config = dict(
    n_layer=9,
    d_model=160,
    n_experts=16,
    experts_per_token=1,
    d_expert=96,
    d_shared_expert=128,
    activation='swiglu',
    moe_layers=[0, 1, 2, 3, 4, 5, 6, 7, 8],
    router_score='sigmoid',
    normalize_top_k=False,
    routed_scale=2.0,
    balance_loss=0.00138,
    balance_bias=True,
    init_std_router=0.0115,
    lr_router=0.000552,
    n_head=2,
    n_kv_head=2,
    head_dim=64,
    vocab_size=2496,
    norm='rmsnorm',
    norm_place='pre',
    norm_eps=1e-05,
    positions='rope',
    rope_base=10000.0,
    rope_fraction=1.0,
    qk_norm=False,
    attn_scale=0.125,
    tie_embeddings=False,
    parallel_block=False,
    init='uniform',
    init_std_qkv=0.0273,
    init_std_o=0.0,
    init_std_up=0.0273,
    init_std_down=0.0,
    optimizer='soap_variant',
    lr=0.00492,
    beta1=0.95,
    beta2=0.99,
    weight_decay=0.073,
    lr_head=0.00843,
    warmup_steps=200,
    schedule='wsd',
    decay_fraction=0.717,
    decay_shape='linear',
    final_lr_fraction=0.0,
    batch_tokens=65536,
    seq_len=512,
    doc_mask=True,
    train_tokens=288100000,
    steps=4397,
    dataset='wikipedia_en',
)
Below are experts of layer 6 (counted from 0) of a mixture-of-experts language model. Rows are named router (the router's row for the expert), gate (a neuron's input weights, with its number), up (a neuron's input weights, with its number) and show model dimensions 40-79. Each number is 128 + 32 x the weight over its row's rms, rounded and kept within 0 to 255. Numbers have three digits each.
After each expert's rows: a language model's description of what the expert responds to. This comes from a sample of Wikipedia text that the model never trained on.

# expert 5
router:144112120124067103104182113173148173148147075146167076143130128151078102119105130100122096103142134127168127173115117151
gate0:128126184117086165170120114108097154159143165080130147138203153122154150126098125110143155139094142122133114115133107102
up0:152096124121077121143079151139125169107123163131192120093125101064139201154168156127054152102172101080088166148102099126
gate1:083123131228106106148095099159087190143137136140111107128112103106109151114151197142133171109096097138168115142143145126
up1:151139085088086129156114083181152163125096156173083103151095135159136168056157189046106140117094106175052085155078123156
gate2:129108124145120114117183114094133142137119134173141086144126099099109160220131154188151120154096150173162159175143105136
up2:135093142090110104102177094110152153098133089097082095088134102099120155073080076142122124046099165112139156137142057080
gate3:077079098120095112150158171134153119147127119122183179097148103129150143149178195125116078111116102129175098181112111141
up3:168194107173093205100112096126121151126149127052109084082078145093120150103118112076129102089136132126135131137138107088
Mid-name consonant pieces. Word-piece fragments inside proper names, often after a capital letter, such as N-ac-ional, L-ag-rene, Pit-ts-burgh, and starts like Car, Christ, Sant.

# expert 3
router:157123135110082072084154174108087151103173159123070090075138205153104088147095105154109130099164140163105116136122084086
gate0:165072202086074106150150175148139117119126165084107086103142139154190147108122144105092163079124163154111118138159100172
up0:060128077150136083114097045109088097140084150111135166179163093147118121115146132137161152188136156086099165120083058122
gate1:139120097119106192153145124141207076136116175116106101107098150145092180179122137110185162139180140187108161139094089058
up1:102127077117118119118204130126118136175142137116146109158126060158139140117092090090089120162136165211099145178118184135
gate2:132189154084065097146116147165186087165123200134110140166108135165082150214117113101105089129175099163132135170080114104
up2:098145169133103115065123141093177123079056161137130103116112113146164083166160161107115114105114144121091134137149122178
gate3:166100095065065091050106126128126159071116080073124109107149143104082084178082067129095131077167130119097128139153144133
up3:122100133104134147124059102094195089126160130157128157125097134120150109168150132153077096049100131178108148117136159115
Punctuation and delimiters. Sentence-final periods, colons after infobox field labels (Formula, Role), and dashes, closing brackets, degree marks and table pipes in tables.

# expert 12
router:152067057123093088115112145152053162070106133134092121095129124149116101144081108057112112176163173162126107167107091109
gate0:173135113153178127117118187119092096134161156150110213053125100137152170176112140061131133175113152119094132114081156154
up0:139109128135171164113168164073062174093142132109110155143129097073132134116095138115056130116132165116134099127132158133
gate1:147129130139078114115131119143125098102079170112130115110211095168095119090192114080142087073172133130163117163165131186
up1:081147075173138194131156119171132108126096113077102150166108072127148076183112126105148117121192072064074101155124140109
gate2:102142111159131172120093119092167191123149113195117148094082147164114053138161155125177155117062099153149117109137128132
up2:107156082128148144146089180122066060143121100086075106119093112104113106161110102166096177069145078113101206100115116141
gate3:136124090121170138107164145149098191090111100063099117086109109121139123129132082093086125165234186096136089136167114110
up3:108132198123072063088132106077094142085107101124127102103107120152117133168078150192145052053126172178086117129144185099
Common-word inner pieces. Middle or final pieces of ordinary English words before endings like -ed, -ing, -ly, e.g. dra-st-ic, inflam-m-atory, aband-on-ed.

# expert 0
router:092123142145092142107112158144116129151092120153121113104142144152182084178087173152095153116167176132104116155072109142
gate0:169164120111099155125131155093099164157175107115088168063170129104132173083110130106096203139141117163104166108091137106
up0:090085146099151118140155150075154124150110092072131099126146133121124160160113144076171142196148117137176120050175146104
gate1:136165101099090100103139080082159106148144092093181110119179173160129136112073062151129119135149142091118134144197153166
up1:154093181105154148132166115142121124114195110116158140074093145158178086126185161109141115117118134088085212126166138168
gate2:123061136104167173136088135196107104109085144089138140140150140082142110143113157124107148161141133067169129124143146153
up2:122137152156147123053123133123115146143145108065148111169125154110096168107166104117162114147096144167149103103066131097
gate3:185122159144123134130116153114092124139115153159081141141169152100134175160112151149078087085164148138096130174163170147
up3:162167063139167130149121134168150090141106127127163112134121109071150089196161159153145127141142106181112191127135110166
Infobox field labels. Capitalized first pieces of field names and section headings after a list dash or ==, e.g. Doctoral advisor, Fields, Postal code.

# expert 9
router:143091102104118107110132162103099148144111081132090111061135127116108140134127098134081099124156163135135081135101075139
gate0:126149160113124139130186119175143121067145123123091116136149180108118066090068161136100121136123121166115123121140147128
up0:108138082174125063155097129123170155111161144099164133101154159209079140113169069141149124066104144129113070124191091144
gate1:078133116163128089160190154062166096114067146107090128179136083173184120160076090164159089136106103160169143098014112092
up1:101112144030093154127186170170105074105099132105119130144110054118133088079103044088131128193147122130140165140100085172
gate2:140118131064136163122119097114143121149083110153104124092076123112143188128217135143127114108163178158101130133091113124
up2:163092161116125109104133131132096136185115110125141123098086167153149152138121176118185171065076124087119162136140083088
gate3:121144102056139122124156125117094131117060087132118073128091115138151162117116119101142125107186129119145146136084180111
up3:127115216145105125120145113207102119108127155120168183156150116135065143106132103063052112097083150120136096118145157169
Prepositions after verbs. Prepositions and infinitive to, especially of, in, for, on, at, following verbs or nouns, as in "part of", "average of", "announced his involvement in".

# expert 1
router:151154108093089129127152139096125163123132092065078066082159157154129111135124167132113055096191148103155119130103077137
gate0:155152128076101098104198125075149133125114160099124120084165163136143178167130149073169126144122158142155162118108081158
up0:161077121182128197099124154131159130118118089129149091094109064101070118129104179131140227102139103130142054126095128058
gate1:110125125147104133106121081156159188150094115136109110122131157128167095132123158190099186159143086150165239153082104082
up1:184147162161150171130167120171135201135112125139139110114097075125137127145158163133106111083144114119124056141148171087
gate2:089131211102152177126121109123161135144100136121102135077144146118160178133121101200145145094155165116078116130092104079
up2:173096144100165116085091100099100160183188156172121140219151135165096105127141141106073089130131113093127150079125141070
gate3:146157117120074154078116129117149155136121081082167118140108128145125136055107144162160080102158146129153142106062138101
up3:144143057157133134133168135098118147128111117108147099088099168125080151094148159106144121086129128147191104081063116155
Years and numbers. Spaces and digits opening numbers and years, like the 2010 census or 1988–89 seasons, plus nation and world words such as University, American, World.

# expert 14
router:125130099144151093080137125147146146033118120112108065113167151162106105134122189138134097141172196099089108154144089194
gate0:137142166075168074126137154121134133163184128167114111170190097151129103119077152111108101124101221110109125113086176157
up0:117105130108114208180135092154125142093136118112149152126082122181097156140106098180158150118105157186117171124143053196
gate1:100134214129158119108145129125130102162139122135153059101169119120157118103115091121145103118122120101162159165136123114
up1:066121150162121130091137122154141107083071152121111070084208105058130135141105151102139125159146124071166111177085106139
gate2:119157133096154155161151183138101117107155111055167086076174143103049146175134170082109111115163179077154106166156094117
up2:134171109104087122148117112113110116157161175165100133121117127093113051146133140186070152121136154156071109063134107135
gate3:109212092146164139107195146149105101124182102131137155114116122118086139104169156080151134156166183096144204155130157075
up3:081075115169116116120093170132184136143195063117099130098120131100124131096154196122160179116135138153109132120151115177
Digits in numbers. Single digits inside years, scores, vote counts and statistics, mostly in sports and election tables, plus number words four, six, five.

# expert 15
router:179126098144088150145120117132156145079173148113102102117155132169147113151124132125123097134144210112126134182061125084
gate0:165078148113175127131183140139137132078115115073144173140129078164126139155231120114139071063176161116142131185094073109
up0:147148140112104112138047147126089120106115107086144154139140144109061157177122112158079100119096126121162110154106149107
gate1:113156105142164103097125139086084116133141109114076075126172114131088124093103108127097173116123171093095120112037122169
up1:119109129102156090150124088144120135138096216144175065082126120154145084116178102103176112152158103108128083089142127146
gate2:129105116126115128084069100144110156142113139103142111187126149198165103070240178155138144210122139070149123157067105195
up2:133096129177061118111148124164130177152133091106161083078111142076123134098100139175097179171087111103130161085141163110
gate3:161170114137079108119183164081109111102112111065086121147119072090079133139130162093116100133117126177140160084112154121
up3:086099193157165115076135112131094123115169186118102124089145161102155143181123120168131083129168139135165157105142118069
Mid-word e pieces. Vowel-led fragments inside common words, especially e, re, le, as in est-e-em, st-e-amship, eight-e-en, G-e-ography, and short starts like le, tra, re.

# expert 10
router:167119112105082129154118112117077190093197078149097068084099145168124110132075101116118108128154181144172088193085139120
gate0:190174130107153120119123114116119179135132116184074101142132087122154176119150065158103094104192172087136152132157074112
up0:106150146084151099145085153126071149201118075141104069173163059100125158107106172115131118149108110134129062111157122100
gate1:159150110151128136135220096170138153113142140186127116099083157103123133096114199147097119167142155118151101149100049110
up1:141116159155110126188121111128110072163094105158153163166156114121130118088146111128150182078154120060125150112134194162
gate2:147168105117124095150149054059086200157102150137093159123125155126117098096128103108078093099113065147150124089110150101
up2:121130095081169129166127130106061101062106133123122118109146150083127172107175145176175115138144087172116123139047157191
gate3:111085179099164130135110149096129113116122192107110080079103160175175114116187106184146150138128089107204130096096104175
up3:146136140197092125133110145127116099155167077163101157183113149135121147120165110118193106113144167153128160139169115104
Latinate mid-word pieces. Middle pieces of Latin-derived words, especially before -ation, -ated, -er endings, e.g. Commun-ic-ation, crit-ic-ising, pass-eng-er.

# expert 2
router:144135081168115103105175170135134146093129133113152106046119107186157142140102099069127091158159196133144141122140125152
gate0:154153110171076112077136139147142138115129152082138066074098138130171185099081119150060150116187129085107090129083104067
up0:176156090083171149169140052096111126127094117095082123119103116140130125175079115136101159130144050147151101100164119137
gate1:125140092091165144175173075184163156130148169112109114100118121160220132088176111076102115103110159176145083125102109196
up1:097171084114141088086150080121160145141076127104156125166121098051128151132167164077141106149151164153122108175124107183
gate2:149131141090156080162127162148101122123164164149118147078134108127167157101183161148128101192105127112078136134154156156
up2:118097136182085117124180177134116087122130135080113147174071130190111123101120124187075098084121167095129130137135114103
gate3:110132105129106134142112152143197144138072109113115109065084194120109115084100093134165142122114148147131100096188167060
up3:128119107122115128117097157147127172141129103140161121103112076062112119128110129116156083150113126143083196152104090122
Personal name fragments. Inner and first word pieces of personal and foreign names, mostly in tables and lists, e.g. Rig-gie, Sta-ig-er, Dav, Rob.

# expert 6
router:158066082121107123121157169095102150172186123079076092106160144164112147106095126152098087120114150143116125136116073090
gate0:117112150180138112101166110152107096127215161111066100152171147118109105115178112129161079112133064178176123166094117125
up0:180152143110110102082129130112075116073138134128115127099122075132142111137104136151109172125123138079079138170119128154
gate1:168138137107160157148158162154110169083096166110076154132146152155116140119051161164133131155144129107095136133151130130
up1:109096126194125097165100135107145108122160100124089120109135114142099129073150143158088101139063137089112176195140106143
gate2:131149078128070132149143092129153133128108098102077122119155114099139134129133151165144128141158108103185135199125109137
up2:124145119086149111130118146152106148094144148135201135143106088134123116057159112048118098088101153139086133105105084181
gate3:172125139172057117106149115143154175135130162099157107101121132111132188112111102138139160081198145125151123191172071134
up3:160131129113186168126131075073150108134173126169132109054119110117098157130138077099125128085155144121123130089096112066
Commas and conjunctions. Commas, closing-parenthesis commas and coordinating words like and, or, but, while that join clauses or list items in prose.

# expert 13
router:157078136129148143074123115148089141125104091111134124110154120181119075187112202155076124118149140137130140129117091138
gate0:134122108173153159128120178108109164142122057090137127171165168160141153114166135110103141113154128074202123109077173156
up0:177140141140152140156059122140082044140169138146138130121164113137167127139148160175139114106140157160167147140131108115
gate1:097124138083142103087192150151115107164120169112108052116134127128115144093130096084122157096167154060151160141135120163
up1:117126097106149115110168156127126117101156126140094143102130048084130195157159178122144153068177178100164104149128120120
gate2:143146185190134106101196117156147161098074111106142042084152140107052079116065128095127115114084111145128138131187164102
up2:149100140217183130127147117189161111097107128146106103060163104189099109084116169146151173114099091085114175130156125094
gate3:122105138154173163156187133138129127117099121160127143164146073112119083203094105137108179080129159167199084127136078132
up3:169116094137132136106124142077116108119139068130136161130155105110091115066146085134110114175127110073133095176164138139
Lowercase word starts. Opening fragments of lowercase common words after the, a or and, such as cont-aining, ag-riculture, imp-act, p, f, l.

# expert 11
router:142103054151188106124143165157153137103141095150109129106114116154142143164074108134134081147141143129137175130076104103
gate0:111126073104117085154185100056154134118134137115151121114168098123125126076123187100109146130120166157153129146120108098
up0:076168060156133110118107136092165136096071097093091141073148120143109106142100171103109088068109167147164108099123120130
gate1:102109097119090156106126161039137206146168186115179159133153126152114107159101162134134116171170126081170224106119135123
up1:112126204113132142082149209126117136097154092111124142110070059150157117134147162083112152176074117168119126093161113105
gate2:140140158131202073142088181101142153132131105145089140111116168115095147159088140168140047104153106198107173115103133077
up2:136146178123116144103154124097138147178132152060147100116103084117140120113137168140146157145122115072152140194131149125
gate3:168080082142103143067123141156147150172128085158101103129163182133163165149111122114169093157154125151116162085094106101
up3:142147151118133175145146129209130144107133107186120068099178139165120141157149168075095131122148137140112124126100165109
Word-ending pieces. Closing pieces of words and names after w or h, such as Twent-y, Tw-y-man, Guad-al-ajara, plus York, shire, London.

# expert 4
router:158093122102113130063147127117069125097189150155088096067187219157107085176092114130139099129166149144115121137129136125
gate0:134118103145117136084156132143158080106157116115095110057165142181165171154148131107128162143105170140074107162099163119
up0:048090142141195122120109124065115165128118125182103060145175136105111117072112170173162129118175091121200108089190108132
gate1:192110059119065117109119095168081126105123146156115164139130140114179137157106081119141127123177104162068176087106162103
up1:097158119145197148170183111163152126077125203111118130107102099137115126077198143100148133097129126120145174172115155119
gate2:083079141160131110044158145163116121182103142163134093065099160088141092083083069139127048100129162116133160144108179143
up2:066118125108091095077139176142120131153113127167154110091107119142137073063155099178143114156152150079110114136116131091
gate3:147106126109143106056086147113166178099111065131071202126174115111080188154191113131148125117127141157146117153148129124
up3:120166147101107122184111135136110215114186089109112170088137153106060110088136114158096106084116163053174206136139117083
Table pipes, list markers. Pipe separators opening and dividing Markdown table cells, plus list dashes, bullets, heading equals signs, and determiners like the, their.